config.yaml
router_z_loss: 0.001
lr_router: 0.000763
n_head: 3
init: "normal"
lr: 0.00688
dataset: "wikipedia_en"
Below are experts of layer 2 (counted from 0) of a mixture-of-experts language model. Rows are named router (the router's row for the expert) and show model dimensions 144-191. Each number is 128 + 24 x the weight over its row's rms, rounded and kept within 0 to 255. Numbers have three digits each.
After each expert's rows: "comes before" lists some tokens at least twice as common just after its tokens as in all text. This comes from a sample of Wikipedia text that the model never trained on. Tokens count by the router's weight.

# expert 29
router:145143145147126123113139140169087106161096124097146130159145151145089134130144130155163128182133165142095160107163132096173134148131099137144101
comes before: " and", " which", " but", " was", " the", " he"

# expert 14
router:170116147130118108135114158166109087185110151091142106157154146108129152107151124154175109175136145118102153141141152103147118141136136189122119
comes before: "\n", " The", " He", " In", " It", " ("

# expert 1
router:148144126127119124085113125137132124152122158098151108128164143122129132134120114138121121162149126132109126171137167111141093139128111158151098
comes before: " of", " |", "==", ":", "\n", "."

# expert 26
router:144168135135140115115130139166114100165094168108141108148162155155085129129132115129156136147146142104101180136136128110169123109119098134151122
comes before: "\n", " ", " 0", " 1", " 3", " 4"

# expert 19
router:149153140132175122102134158144101071152095180091134117133160129148096139110150126161139108148138157117094134147150124108174114145110113146153133
comes before: "\n", "H", "ification", "D", "B", "M"

# expert 15
router:133126173115147137119150134154110107183113154103164098175162146143088149096142098147154096134164160091105166136145168126172108102126104147157126
comes before: " the", " a", " be", " his", " an", " her"

# expert 31
router:145128187144145138121120161154141096142104148114159105148156152169108128106138132172155146132167153104087157151139155143153124109104119141177116
comes before: " the", " a", " as", "ren", "ternational", " to"

# expert 20
router:146147131152172112114143129141122090166112157117118094148168145133103153133159143153163124161176134115096155148116163126132134168103119157156109
comes before: "s", "ing", " of", "ed", ",", ":"

# expert 8
router:146151194178151133098136157174123117144103133106171104118154121118113150145161102140142124150163140124104181148140137138143117117112113160124122
comes before: " |", "1", "7", "5", "6", "2"

# expert 18
router:137135112166126138124114148145123131172113163102148096131151128157120131100146139152170105142172158121078140146155149131145135142095106149165124
comes before: "-", "|", "==", "===", "The", "="

# expert 24
router:145153157149120106116131160152127105145126152125145120135155127168096142126156145135150097137153179117097134140126147130148108128127090156146120
comes before: "0", "5", "8", "7", " |", "9"

# expert 10
router:145119179180132124135146140164097097134128152122158078150148129141113132111118113169148101148153148107085141122150152126141114113117099140159105
comes before: " |", "L", "[", "D", "J", "202"